python train.py --moe_layers=[2, 3, 4, 5, 6, 7] --routed_scale=2.99 --positions="rope" --rope_base=10000.0 --rope_fraction=1.0 --lr_mult_up=1.43 --final_lr_fraction=0.1 --doc_mask=true --dataset="wikipedia_en"
Below are experts of layer 3 (counted from 0) of a mixture-of-experts language model. Rows are named router (the router's row for the expert), down (a neuron's output weights, with its number) and show model dimensions 256-383. Each number is 128 + 24 x the weight over its row's rms, rounded and kept within 0 to 255. Numbers have three digits each.
Before each expert's rows: "raises" lists some tokens whose logits its average output raises strongly, later layers aside. This comes from a sample of Wikipedia text that the model never trained on.

# expert 21
raises: ",", ".", " and", " (", ":", " |"
router:144152146163130139087085152146100152119133112174169150142142118089132119140156136148104105151131112106119114162121116133151116134125150152134084133137155135124124108146096119137131122111141130106114082105141113129128125132157078102095152103120146123173089181142133146140130116189168110122124096097101091146091146122175110099140106116088117098135113130124100142149109057172134129109102
down8:135076129126148141142132128130113127096151097100149121131097102107106159111119148133122112147146135087119158135132152162105156111139151121128162150154132119107134139122119077108134144146109116135146119104063178134142143147130065097148125128120104096158138160101138146141147157119139169123139127126156103146128127103160142119123148132072126113108168162157132126123142108136147113135108
down9:131107143147121129135100067153121119126128114131139113088136153163125150113098119116100141124113116154118129139136151145108186122109125137125078119159138103131106169120156118114144103181117186143150136148109153157142162126087122102166142129095080097122130162139138134149144103127164123147162131098109156110115153138129079146157088107129108093116186128090091174126117108147116124107110
down10:119118196122152128108131086154136083157094102124137156161128095137121144110135158131154118142101103124154138137104095162085148133083142160184116103110113117170128141114133139143115149117131131151129080133137152134179143128140143150108094090141136133097130107129125109136125158119150144147079096100179134119111126148137071149151159128144098073114141091132131141123141151165117114136143

# expert 46
raises: ".", ",", "er", "es", "-", "en"
router:136125073148148123131118153123175134109153092131133134112132113117147087105123138153175165111131159077153175152092135129138162111114117124119144100130143139138115144145154107147136153120090119101147150112084143088072121118122147127087117139138121141142150160130106094113122139126135140153114112114141146142153108122131157138110152078119124128160112128115114132110096142131137135121110
down0:110144150153140136162160142125113083111118097086122102119128135146169116145128136129146109102089109118163102099130152089086154137078125082089147159159167152161159148108132101147156077122112148122108133101096162119154179142108152079132161160113099150148125107107174102123110152157132164119100149150135126149149112133176100090082176091138132099126173131167152133143150131118109105109172
down1:117159131110121151121165172155123137155168130137087110160144163103114143070102098156098133127122110092100126191126049130147132136112183107148152109141138134158126145134100123135125106126142141134119137164141120140110133146113104148114146095133134140129106144151178125118143179168108133146131098183142158144135143153184099158169140159108133095141147102113091129098159086132101127114134
down2:093135093103130095123122150118137152112103109111156122118109147104099124116116162102112130130097130093162131126113159104078146121128147138104094109122136142091143122144128096152177101080136104118136114116125093129106128161134133138107114149143160170146096136137136133121125154105170176140161139144152152153133142116117121100108134155107154146148111109120134158104061115099131130137133

# expert 10
raises: ",", "'s", ".", " and", "-", " in"
router:111128144163114162172126085119098101120169116105156166158099136125147143195075083139118099124156137137114117137137118115123132162142153139111116145126105144133117124074091130142171168144141165154115132166151122149121125100096136144167153129111130154146089104156157174142101143114085117168082146116115117114102098120147113129128104147109129134093127123084167146152111069100088160155134
down3:183117113081166135136110137116128127124131130110138124133148131146132143137178107121125130116127122133109112162126137122139133130138122104126095115105145134080117140126144134131137120133094123182113146149135147132088146100142141121129097126137142110135151126152131161114148159098133180095127105119145118141059152110161151167121164120148102129143120096129098147122124139114133132120077
down4:092085101079120133111127117143136134120127119100119108093152110171118115158125174114105152146140073084177134138091099152164104125126135142128124133098145118088113140115145122111128146163128123129108105138153126105119148100124168072110092126089142123174168118109111127160173153145139114166104125120161149145130085105169140129129135158115145143106118124165139082143134101079087146137122
down5:110104153149141134153178094145178159131102137114118098117139126142121147129103120113105170164094120133138120130118102094122154101154114113137163182135148143131156107141115149088158132135169163131106127102177125111157127134073121126130128103112153144149126163138156133150116138164093158167119118119132169151186083129087145099115129114150123130126106135069127138161127099134161138096107

# expert 41
raises: "en", ",", " and", "al", "s", "u"
router:148083137132098127151097085118127129127152177117131143097120144143105130135092142143136121119127114124108129108107140107144154192108172123084125139117100155123090092101115097131169102168122146124108101142133152139120148121121134118164144117082102146134155095118123147126147121101104117165125176101136157135131087148172143086128126177095144168108087148123137136123095071121147119109116
down2:105115147138124145111138117145132130145152091142077147135100136172100079113152118166084139121151091148140127132094111180101104138114138125117166128100126143100132088151115145122153114148204130086143153103130130127141122097120120150143158114124080118139135147121105156124148166130108132098106100138114140126136114115172162164099124078110141146172112119155074150103121118116131187118143
down3:159065164115186103110134095148160128127169145118140145095137149132094098140081102101130119112105124153118134211109135104133102101158130107128147139165109117195129143140120122151138138132135140119134144139109151122122133124156133136119148122095133094131104118136134116147112111120114152116153093138113151101087108119121117162137142099146125169153102118129092146141101144104135083118140
down4:093116146152181167092164143078161167144122132131149108140095125117127135179114165169104110106148130139149142152113128163121089129119097140159106126172147103177147094144099110153141114120131128099120175115109115115117121138104114094139139136138111107166123150093137138103109123167098159136162141185156150139125155158112159161108148170146166118124102113122115129134157143095141118114137

# expert 40
raises: " in", " the", " a", " by", " on", ","
router:096103144121132080144108116135143119168108155158111137115081126107109126143127139168144139166155122176151103112144106153090163158127158140129144160169158102141092145101152122074127163109141082146146121084142118156114138102102131175114146123163124146080125153101101070124095156101103191161182094114127156120117191108117117109107155148152131133135124123152139137153158097154075076148127
down3:081135196134125088104136114101114140128099135147091138163124102116130166121124129095094145125116113144150125130124099141110146104142143165103110088146122134106128133167127113139123158129159099144122127114113154097127121083123140107125141193159125107115105090121128117137172111121105142099110118127141099124152158121131111144122118117146184125091089102103093139080135132134077114115163
down4:133143158136138172175109078090160098104170119143114105089157127127113140144139141145111125127140159121126122106144154113138116151127125149136141095107122171147151158190150120136145123109125135113140138137116112101114104123101113173108123139143138122131142149102158143120094119082112118162123179111148157112098092126110065159125111093152095120091132129138110088097118136127165143108135
down5:157089145121140157106101136126135132099142089086162117140119138094126112132176103139158142091076127158121097144123159134129118137127140097097152118112117113134103132149159142105117113119112121107126103124161142148100140121132180125157154133124146152109132136137115170081121101149143145119110076142146114076110135152142102123143139133112079124139102133062126175117127131084127133128109

# expert 15
raises: "0", "8", "9", "4", "6", "1"
router:154100129175143208164138090132157138116121160151150106156120126084153094151116134073138164111109113098092149150095117105108141128139135134130144095107171136102149130134114131134158063113130144111126142109126141123082144120122130121140142100108144155129127143108141107126107132098154148112135143133128113153154074099157136140104128108059110137169122145111142136145139102159151077139126
down8:125123098124095160124115145122173124108137117141104102137108137145121130167109155123135125120119134108119137124104138165100119088128130136142141139172073130094142157133153135083118108112143081166093112135106110109120149121155122144112164138225164126125134127140107172092116155083152127139121141114117133148117103167144152122118100115133147147119122111136118152128126125120133119119134
down9:114101104171109156130114139138129123129138116139129154077145090090078150147136163180084077122119100143123124153088134108146110133127118157160164154156105116151170134136187149182134123130173133146106161139147120112115090124131116149160143097174100171145132164117147107136130139149101157124091104128153141144129140126107129109132129097146105144129124124126143147073099135123050150167110
down10:105139109140131118142134058131088104173134135141137131110100143146130110114101120144111136151127131118122107103107163165157156121158126122115140123114168113156150116112121088118142186136120125111156138118122122157117156103133087162157089139113155144108115159126124115157161100132149123140141117138154178131149164119130112143128146104109133126109087148117117152141148138117123121142109

# expert 13
raises: ",", ".", " (", " to", " in", " and"
router:110130136103092190142182121108135142146094100168140106172149117111138097121162145121118142094123147087139116097091128110123140156146167106133116113106118128128167121178133165118087104113096135121154122124106110147138143161110158129089115129130178129127076114066142154118155115135153138130165152161136147177116106127112129135124154100139130121128110101104144137147136148148182090147132
down3:131117121116092144125149137113125117109175152156139151153154131104080126145113154114102126136142121131123111143138126113143130145144117147121134160120135088136139132129120124130151147083145047121163133143106132130070126125125161126144127161104147143108183147127107077152105124121126085131143144115148159156141099152161129163108145088127168112111144154127129109147106135090119175160110
down4:112166144137147116135131138170094128104118158107149100176110117126142090082150144101129148160128107136151118099131137079109151110133152094168103174135151130105132099165128152081137116137122128141123125084114096143150112101117123107131151109116141152130109140118121118168103140088117141129096138131135156148120070098092146121172136133111100153126146153169107116119148157101142121089135
down5:134150118104149135117110144182117113146148170130119142161150157127146129146114138110121088115171125141167127141086063135083124101151128150137121114151167133149125122120129073148124112148167104143138133095094123127133170117107109141172130142101143155102112096123146146090130145158171129066117072133095160148106118129091135122097142108113137102104127103104109148116145160083105120105137

# expert 31
raises: "1", "2", "3", "4", "6", "8"
router:163144150139129215109168143094130173117132135128151120156118136145147110115132121096147135174114123096150135114105073116126099139088111069143161121096137154128171119090108138112136124103128145116098101122136090150099132128128154114136119125147088160118088108070106127142110139105129149112131144111146177132115116124122135141124106100127132085089151108134107147127158146122103098112135
down7:128172146120168141128134128084125144135126107077146135122118111162162103118118106124107140146165146101123154128117161171105115116136128126184134125120155124122165125128158095142169092109114126136114130142106090130111156146127125128136145127105131139147115105159129129124142118129106138116098089122111100171102124113111169132102107122086129129146154130104155099126167121076137124153117
down8:081133127125153128130154108142118096123142090136144125086147110152137146133090145140160065149113180123119111148144110100095140128113073137116098104149129090087159116117116089100098124145157121150146145111121070151106098147134093112131139087122116187114165105090093147159138117085127133118163110134151119136141116143089095172128185129134155135098138126138129154168151162126143112134139
down9:128151147173160157139134129124165089129143090136160153099115128147114122113166111127103088147109122116105104143153121143116104114122133128096132136110113101112164094148136116149148164164163109119142139128114119111107123135162118107145103106145146120137167131130146141109093096186168148146114155125141144138087134125101121119134099124182041150129129108150132149108142115099164101137145

# expert 8
raises: " ", "-", "|", " the", " of", " |"
router:100148118092160133113145158120159082181132155130125144096144194134120112149131106122113132108134115104126084145143148148124114107124108150098108160127126147111189173123133115177106130089127103150118139114199175139092113112138094134111140174118145111183124137121155135141123088140154093087123114148132114149143112128125121094162108136125136095136182115106180104149135128172137105130121
down2:133079169113122110134080163101133119076125111105127136128138116157128116097119130103136117146164102129101137096106189143082118168080129157138128140085128131111173107118128122115144122097141180162121112176125096173168158092142180103121127116144117142139174159118128126091115068122183100093128100087105139139143168155131177129141114146111097129125150144133113132141109100118140102122146
down3:120108163145117147085163129177142115112148134152109152144155135112131152149156161105132140129110076121168107093143115116113147128165190106105102115112116099155121160144120118138131149108127151112103126124135184144142108104095103164117150099144141141128123137120120124164151114087136138107147108173167140130163159150107167115144161125132127114165158152122117102132149158153171165106175
down4:139098126091096139147100130125135068167120139126131128143147136106112098098101114116148166140111160198138112141124122114101174147143074155127105095116133157102110126120157131159143158102107125119104129109139164117161097111145107133129101121154119125147122137108075116144116124116164124144126136118125119106093131154128136191115152131154130125103104161121109111138086107142158111107122

# expert 44
raises: " a", " the", " an", " also", " not", " in"
router:096093152129109112141121128183132115143102120121127161147102138146127110115114152150112133157129121174175087115154127093121199125142087159105116136124151130128124115159164093087098160095113127122169123157105134146148134139116118123098154126134159150131102158119151111111145147118106172121141106146118124131122168137119121081135122110128139130130100177147117151117144123139148086155152
down3:135108107084100097134085137109105102097134116150117145182144112152132143089123076169135112147157131113114121108135144144081121132090124131168148150148120155139080144151093163110112150108157133142085158136115096136122127134127168108130158149156148153117163111128098111139149150088131134124165122112077104113132142129060121095121164123104076110125152150156152113099146076145157086152108
down4:071145125113107131117122109118075152131127168123133130101123173156088163135193137117126125110121105135112116174164094127145094129143125146117119119143132152145147088094137123148105169130111066118111127187111144106172149114124093105128147129166114135116120173096108116131181121133130132129160148109110120067183135105144129186108146120146136126162129118155168089115106127161141109149100
down5:128127152178083082137082109153102134139103105074160113111090128127134098126121114140139108154135118143125097150130138170109108087140125122103118114083139104158184138108109127123157096185157128130116150085130121096083116176100169166176142123110118119156132124129121133121141153117135135123118150168152145148132074098107118116123148137142119128152142114140106100139107130098112119111133

# expert 12
raises: ",", ".", " and", " of", " |", "ing"
router:095142128110164200125159141096118110108142096107143118117127128109154093152130118144125119117124120088157110101179143098127186116135131127125124087136118156168142142139131145156179146151095121126072148135141135185111118140140135108095106114137132138105114098127142176114159120142117107157116145118117136208177065116157093081108134111150126129129150135115112169093141132129125132105125
down3:114084134097111096145082097124139145131159149151153121178130130151114142142133115157134095101129101125109095085128111114127120144105158133139103119113149135143147126167190132150106159078183126116105106162158102214133114115140124090101109108116133119127155159159155129140148130172085131137130158142101067121118156109139093145142078159160100156137103101114103150200154143098084157130152
down4:134150108117096090115150108146171112090117125137096143127162155160110131134096091115139123103118118131163105097148103137145133162078111126120126098150183106135165135120127113126133103095095132110094146148133138112147105137116111156104174129143148125113101120139132118087136133082185141154119161145138127155138124160196071073187159120117162123100117125115115112158133167157165168151121
down5:147126151123102164128139149137152106128102098131134107110116129113101056110141136120134121150135114110093156103163147115066162129149148087125184093140174114155143113125159152113156128111112105104101157131143147084112140115137109120131113103117135133117158149126119154199135153123120139098145104096131139117145124130151168120147152127141107137121159157084156104148130171142155117141183

# expert 23
raises: ".", ",", "as", "um", "us", "at"
router:156118104165139106134130116100149115126136147132148152114165117112125150141106129182158122130118171102124107141112110113172122117088094133134116134138129105126091130145121167127184154136176076127148117101127175107118159098131129118104124114119149144119103200148149116109131156130127132148126110145115115101098116131129125149110119105176154129098156140093115087162081102117113145126113
down3:053165082149138150099099128132139131126094133097137189107152099146166130141129132117112136128182146134113156106161087117131166124143140115206134111123112123142148111107139140135153117138133105129114168150116129116156121158129102118133137111155093094169094148119079111136135167175164099151104131106079134095108140108104118140135148121086125134136139116128090100084101186136172138112094
down4:089117098142178097160169138132160144120134129095143122104163148097158093119128153095150121107114154153128128124103141159105141121194114103164150124093072126122144099143121149137136119146131095134114142184117116113122154169125097130120122150098122107155156089119129116122112122136124132134106123106108128119121109152143107132097177154064162144136141173145090130110084150158112140130139
down5:140148120133115157143158140147138129143128131133086113131182134095091105127148147102118120107132134111136102133124118105132132124153097131121165114136120113123142111134132125157115154131093108144084134116121135100112137125107175120104108115128088142136100158140117092095099155101135136160089114138142165106095084112111124163124174126112119108102119120121129134108161139116109100136147